From a checkpoint of a small mixture-of-experts model trained on Wikipedia.
Training: 842M tokens, 6675 steps.
Below are experts of layer 8 (counted from 0) of a mixture-of-experts language model. Rows are named router (the router's row for the expert), gate (a neuron's input weights, with its number), up (a neuron's input weights, with its number), down (a neuron's output weights, with its number) and show model dimensions 0-127. Each number is 500 + 25 x the weight over its row's rms, rounded and kept within 0 to 999. Numbers have three digits each.
Before each expert's rows: "gets" lists some tokens that make up at least twice as much of what it gets as of all text; "comes before" lists some tokens at least twice as common just after its tokens as in all text. This comes from a sample of Wikipedia text that the model never trained on. Tokens count by the router's weight.

# expert 31
gets: ")", "%", "\"", "}", " |", " km"
comes before: " |", ")", "\n", " (", "^{", "%"
router:505477514548484531515476531520465475473494514480473493508533526493495470514532469508509531550460489500539501532517454502491477492493531490529499493503498532476508484493489552503512502537555514521501514521504526472515492509510520516522484485540506476541459532544534492507541484487520555494495468481484470454462450492483450519530464472534503504492483545472514520462500491484522500488496
gate0:490498482484487473542494466527516529544546501501463521492505536528512456501459526487481505463483495521522462467524529497523489508483498500452485500499545513505489541491525484493482530501535455521470514538473485513534494530484478516487457458531505503480502519500510450447484463458474536527527497452498485490480470482460515500496477495482523489480525499495557466460526490501498497481492
up0:451480535547510509522533509501521510478501473511498536489520475530542512516485492522513506514484526505502485485449496487484434518553509531542491533502484472508519529505479469470550505496523499529509486525495485524508502541478524486488484520537527499458502506455500535515481488467448497522481510530495480537530536509541488486519452535481510508536478447494506503546515503491527516533511
down0:487474469493534485510511500519485510523541493508497523515487524510511533493468489493468521504500506493499480472505487567520512516499538457489524488511461510464486473478514479474484510519529523473469540530539490539502487503489461500483471451516519490450528523493462538543486497514478488499506509511487509536504505516499461468524518483468517526510562471492449452522537499503581503497505

# expert 22
gets: "7", "3", "8", "2", "6", "5"
comes before: "6", "8", "7", "9", "′", "5"
router:489481519537484487488505509442544505499484508541526451501531483517484478519526455516509520515479499522518541515469522513493479489479466493513512447517527474491512518501494506485515465528494495570512501497435513498461467457487449502514529491483482435514465488499525524483505496504548521537530476498529520508474473469493470504515457504523478466491487517473481525473515474499503466512493
gate0:502486535500486437474509462521506444518493532510507549521561508496493495486483515509471488489499482496479461506500521498508481515503480516489496540471515514486489439535481480456542500498508487481499477481496545493509471518505511465517504481502517516487549490564528466473492497478523555485492474514492527505525509504501500490447540497507464533534543499541462503492531518508490531472460
up0:443494523496496427474488528498525451512506476459503486486554465458507536500515520512482504467456492520480524504509514494488475527492494493456528489524474539540487487499483478512507438497542526478479435512528485479514490505492493480496511487482453505505524460487489516518482487503505495541473527491489549507537527517510502502458531482535485537507519525477465506521469517482477503499514
down0:493473528525535491499483528545543508497519531507481495441531482475492524514495498502489504477482463527502524527483469529497546531446521461555512524494528489554508502468461463477487551495480480474510489535473471481515514519490546476525472529517488526496504508498491469485458487503492493505492520500501485492517462530449495511549515424526460507508510495484496519508487502474504497518505

# expert 69
gets: " ad", " Ad", "ou", " ab", " Or", " Ab"
comes before: "d", "min", "v", "ther", "el", "der"
router:473470502456516487461503488480486536520507474499533499511484484494528501482456497512553476532520511527553485524524499473535543486511520460469530495538521480517516490513520505546479493513470504528508515508519491488485489466526509535471499486446504509502514535462534491513503457502463525501515558498520546474488472503470491545525469528517530483492521487465460528480487499484524493553530
gate0:457509486493561462457517536554503514503454534518534490505515505465493503497505494461477496518459541490458482472512510478520523518503532500525498514486535495508485537479480551538510528526479506455490519470507504487467480509442503535486537541492477513454499506499513539514523489496474483499508463496499487505486524467515521521497552531516559483466508491531469496511481479506510487528492
up0:495507486492457545458509490494499530483506506490516477505473498532520550534481477528507497470503466504519514494490499465498511489480496499560530534513485525451494454513455474507504460485470511498469503484465516450489539500548479470520450473513489492509474481508477517536553513535492504551542473479487503504497507526523473469496509513463478468527488505501523509458488514533463520462528
down0:479442496518455481456492474537524471501473527508492480525481497490528493500490493514544551508474519478502535488506497461463507478493497464535531517491452485501523489445510498526512513511529504445478441458510470530502514456535545476537481539472494496497503479497491498517509530511507473555502472504514542506501505529477536490521484498463497537503522523477486483510505502518543506488524

# expert 81
gets: " de", " Al", " al", " De", "e", "l"
comes before: "b", "ath", "f", "v", "bum", "ut"
router:521450495525454481460480504480488563512510461495541475528486490468505512477513508507527492499526518534535519455497494512501497507525499449466507542532546527498509477492548489476545484497496499506545470489510542499479471532473460467471475491510494493503495491493510489524501515530480536510444507504540479486488487510509493490476534475474487494467444468510475524496460487525500449489483
gate0:511549482536445509459476492523518518519515483495490495505539487468482495536473530510494502467485512492493502488507500493540490478505454500461506507476473515485553421488531495525469519492469477518541511511508476493469468471494478534488522505529470520496530477528481469524463534494517488524442503510513504524523491558470497541477557480501520536501486500464494491512484526496495479513531
up0:452454515506449460459540519467448487512477501482472494471510502496470486464451520473493529458520500516496450504509495536535525525543479500527509509491485554466477472472504502479507542504522502514517542511536491482498494474463509514502533486475471489558520472478556510498506499466490530475472475507496491513519470521496508498508464488478477501489516474505478488480474500515508515488553
down0:532532500519518476512515502522527492522492497540529501523524490486517497492536458493528489506504496512530507509521527476526532532482497533489527505546505542491564466494490501532538527493493453562515494528497511503564467488512503485464494513508497518448501501469514518458469464483519512539464520448479484496461492506504540479519480499514464483526446487465486495480530518516535501484512

# expert 84
gets: "s", "es", "ers", "ies", "ations", "s,"
comes before: " of", " were", " and", " are", " in", " have"
router:498514510511482517536502537547494453509509522459539533528457476453512482506512488518501525493518472511460494544478506475502528497496530516496484535484477493528483489477452519447491483496504485525519536552486509514537522515523514486483486536508517490518494547554543511506479528472500501512457501463439476500500489517467524504507512533527477501506536495507497515510529458466452516503463
gate0:516508476501534514491447457499504527477483501533472516523535493507495522486508516492486463469436550501518479464527491516525485490476463496506502543489549496505499473507549536487497533556520512488529502490559530463509488506467477500477478461546500521512516484489458512526524456492504491499520479522530515510486503486547496467491499494492540473504499464526510500434491526530518496484508
up0:534450486468498534501506519475460461509521548508527522509452489494537485508505495478509476548524508517472492500450491507540515515484518496519500461521534524526509478535529504494508497494510487517525509504495558487482477474543518546464539500510475517495493570476509500484487542503539537504520503487479502474510451564510521496544511460491502500489517487536493460507497484506530511521478
down0:532461527476528501510531469478516464497539469573491533483454504544519522457487505501485488520536484529475475498478521535472476547495476506503474510504545543491527485510529494505511524534490507492476490494482506498542461489525503538464546506502489523482570482470479472478504498523507487526487528540492530491533488472521517481509498501499493485479496468510498538552502531503516469508483

# expert 12
gets: " Award", " film", "ilm", "ision", "est", " album"
comes before: " Award", "s", " F", " film", ",", "."
router:534512481485544508469509462478489487542491488518499511522535512465481512504450508536487550475478504482482508515489467487519440498504476476496543551470457524514470542527508492502511505532517518499486515489525499502538463518526495491474481450488516533543522470487463533482510536483532512502500518459510542489521480475514526529487523524499535482560490478528494490489532478484477519505539
gate0:462476500513479493496500492520528528514507441483474494509545523505487525484505492497511483513472483518481511539495517530515529517516504484579494457463484516507518511482537488527502542557498522527512538515476504520499486494541472486499524472490493503506500510581524484478527523514505476489474525500498512449458470541477519545539507467506458504519532461480517482478498481513509539528497
up0:477522491502526482471478554521505521508481494474532509448469507514495485514472517459485500487507474519448542497516487509516482484497513533503510506511504500483519562500498449493497505511457558538499495502466550487543529512469480505514504504479510504484521486506509516438507477503517490519498539491532512496511425492504476509500461559456503478478467496496492519479482495456477459519533
down0:513469509468458502494507539513521528562524506501451507509472488492514499514502494498473521475505490502524516468513505465479502537497491476534532446507468497505505506543534456484466550548506505506478482477515513499476514486434468465472487483486498539531541482459481478503501538549499464481506474523495493488505494466518486495540506500531528525515513545483485445479485465499481490527496

# expert 92
gets: " years", "s", " year", " time", "eek", " season"
comes before: " of", ".", ",", " in", " and", " to"
router:462540481534489552532483503518489453495536543486500552516548547480483469496539513513489489499460467472484493518522490468501462513480511494483463513545486517456519499508528478467513519505476533541476527546526494500529511497520459523485463523515524539488494512514518527508542500489508530526483470518468494486464485480509506529458474528503522523510520468502525541473501491512473482494487
gate0:478509531479536514516513499472545485518478479540460499512505524517465509453492489505509508520524519493521488499512522554467507491504458550489472464498526459491494468483478489441477521481489483514501509495491545508531494510534488494485510472459512463508542511511465493432492547541550477492473498502496541481477440523478503537517486536503459510514520489500535506520518522487513504512479
up0:525508474482474544515506494501478536512429511524524517520519498491518445494465505474498455515457521517526496469478497462555486471479536504498528494515531476500505518521502509486482522517481443520543509515498536448518478484531501521462507498443548532500491538485531499526504517500558505498470499483525508495510473485475490486485499522504508474482475469509513540504506494491538536491545
down0:499467507491497514473480544553477512523499503486540452459511496473478509477533485514502492493435524521503485491478469505478459490493568491492477470500486466514547548477503519454465540492512472488475542495534479463481510504497501492540522496482488498466502497511466508489538473497506507518466511507525561479463431515478493481496527476510503483511504521486502507511526465490486498535487

# expert 74
gets: "y", "ing", "s", "ove", " The", "ight"
comes before: "\"", " (19", " of", " L", " M", " F"
router:487507494486490465492497523462470478538494542512478537566510466518488472521472522512467540508502521479537476537516474483538500499505456529475486518538463519535467542547461515477482484498527514510506487463527525521498480518501482482477499489463485506508545510517456499511500496500513510510523487466525507477499464444508537535455531502524484527527529476508530512466489484534494519471511
gate0:467503480509492515529517476475502503492530538492543453506481513559478500508520508426511504535524481492515467485468504533461516511475489522460492496490491485492510521487530458486495486479448554522466452513485511512490504477524525520551466490488452465486533494477488484500519438489474507506497526504463502475484562530462524474487504501497504498510522474496493528460483484513487508493523
up0:482466511497467519466533507500455506553548501529518487512451505539519518474505467512532496461480491488530534554482549526488526515484490467516508509502470503488478535505499476509522463506459483532514466464536480497496521474503524480532503431513470499502502462453509478467514512503498537519523518489510517483524539516466499497537512447491506515464474497508520547494507489469490492483506
down0:534504507466477513518498505478493528511484533492505520522523512472496512479533525512524548495463551501514453558548490462494538495479520473454452532525514540510432494521515497468483495506504491528514500502475476501496507492493500492491499498475527440536487474489491490504500462479524527470507488464512495490483507471467524474515495484531531486509441484507481492460509493505552559487498

# expert 78
gets: " le", " tra", "le", "re", " Le", "ru"
comes before: "g", "ft", "vel", "ct", "ague", "av"
router:499469536530516506488481497472476499497499544505495509493517497481517516457511512512487465505475508480508517493532493518471496551505519482490506471542529443473501510510529542456542488491443476503497546499518517529505558549474481473503505492538485484488535474469470533520512491497525518538532485521547469492524517501509535484482476447513545488493471453519474498521476507517510499489454
gate0:512539486522508508490491513505460483508512501499486528482517497479461492513470498487490504485531546447487494519474492557503517513499529473515473494548469494504499492469513482449515492496482477452476478483540510492507555505534489499554480484466519528454514474521517491482523484480522537484506529520468484505477508505527512482507530439488525468504470484544523513482456553504528458530465
up0:508497551483494507508564498481523509506504495498527517496513516536524454508510479504483519475462499512456454500503533505502484480506497480457471505475503520473490473470462507511491503505543531532496487518478495505475466476461539450520499531484464514555450457534519508518531491518453477518507477502479531467517490543490516475526463497544499534497523531482470482490534465497484528521520
down0:506512495483530484504486514466493505517486488501450525538493487520517536492483495464526580475494539537476513500498468521463507485542509567515472508533482481508517473515483466531517494496481480490515489489547498512499515480503523484481469513520496445518498517545497504471465481488482477456549513522464524496534485552484557493500514481524490521517453501490501503536498541517530494505523

# expert 9
gets: "ation", " University", "s", " School", "y", "ment"
comes before: " of", ",", ".", " in", " and", " ("
router:532529458501477498529513538499528488557475480505485502531506516497452514556494502479486535500489506512465471539491487459541519502490496467522511530456509479542485532521456480487489505525530497502443504486525492501575470531502513459520514507518482524520527519483456541509493498503516487496506490505512512489523492525496533489511544506497526489527520489539523440485497500520465507485545
gate0:476496495473503490442466559504506541515480491497476443502469509452496491483516490477482484492507491568489532491504491527492533559470482467468510513474526496514484517463488521512499515514518528512525473487508481555486436503493473512509524468550515457487482536469493501472489473506517512518509500506484501482542476455471532492513507487522488455496478509475452495482521508480528525509514
up0:528549480507519461509476527538486507504520502469470511547489519536446544493508494503483480485513478497549509500541515516529486540471538461501499502475486479477523507530500473510510544512474513500500481461505471487490446518519509477511435499469477494502494501507475482465449495503512523480485480462478521516534494552542492516479554473475527505486517476486491480477477516520474530540498
down0:525499456476514528476461532467497537471500480510484511483515511516480503481500499433548509499464507518535476470471478480518503495548512490513498485509524491484492494488514508506451491540495487515527542503535552477521469542513482496499514502472479465476500502507518491502486500554524497466492494509490484493444501507465489505520524520564473476495516464527466507465540475501536521507569

# expert 34
gets: "5", "0", "1", "6", "2", "8"
comes before: "0", "5", "6", "00", "8", "7"
router:524469507490486542530476522545470496506557501498455527517503487514492505444514493449529505492554471477500518527472497538467473535477507480472496510511480478540528475492506500485523529487509537484474527472516488475508488469542455513500533514492540454530489500493534524522517501510508483489480463491489545500484452513516511495470501488510539525487561521542503528508493478497485502520458
gate0:501497537517492512466527501485456493490516477485446513486477471458540523514494557531492467472518490512461481534510519515515505517503445497467486540504552467530480500535488475474485524504529515487457494532461495487538470481489500480480463506500454503531484482477463506498451480490480466494467497480462511500490495466495485548477511487484521468435533496489500504518514506520491483530482
up0:503509483533528491492504506492512494475490445499459508480555517495505494521491518525502538504478463469498474512512508569490490522473489496485472533558526532501501507505509481450495506510530478478494490537519469508498490494499514489545471548539517506416493476483531523477505478501452500483476456525526490481471471451470471539462520512539496518487489491513506522492513498485461502496529
down0:523521499530518521523502480480486533476471506548493497477482490494515542473518516495523484523552471488494485511494458499495483527513484516525491500474536507489506467526521432523563536518503524480518488500507502481503509496497452547496530490504528454499511511478456489463495509500481484523460499516453513498513490505527531531544507472444528465520533492513482542444527525519472496532479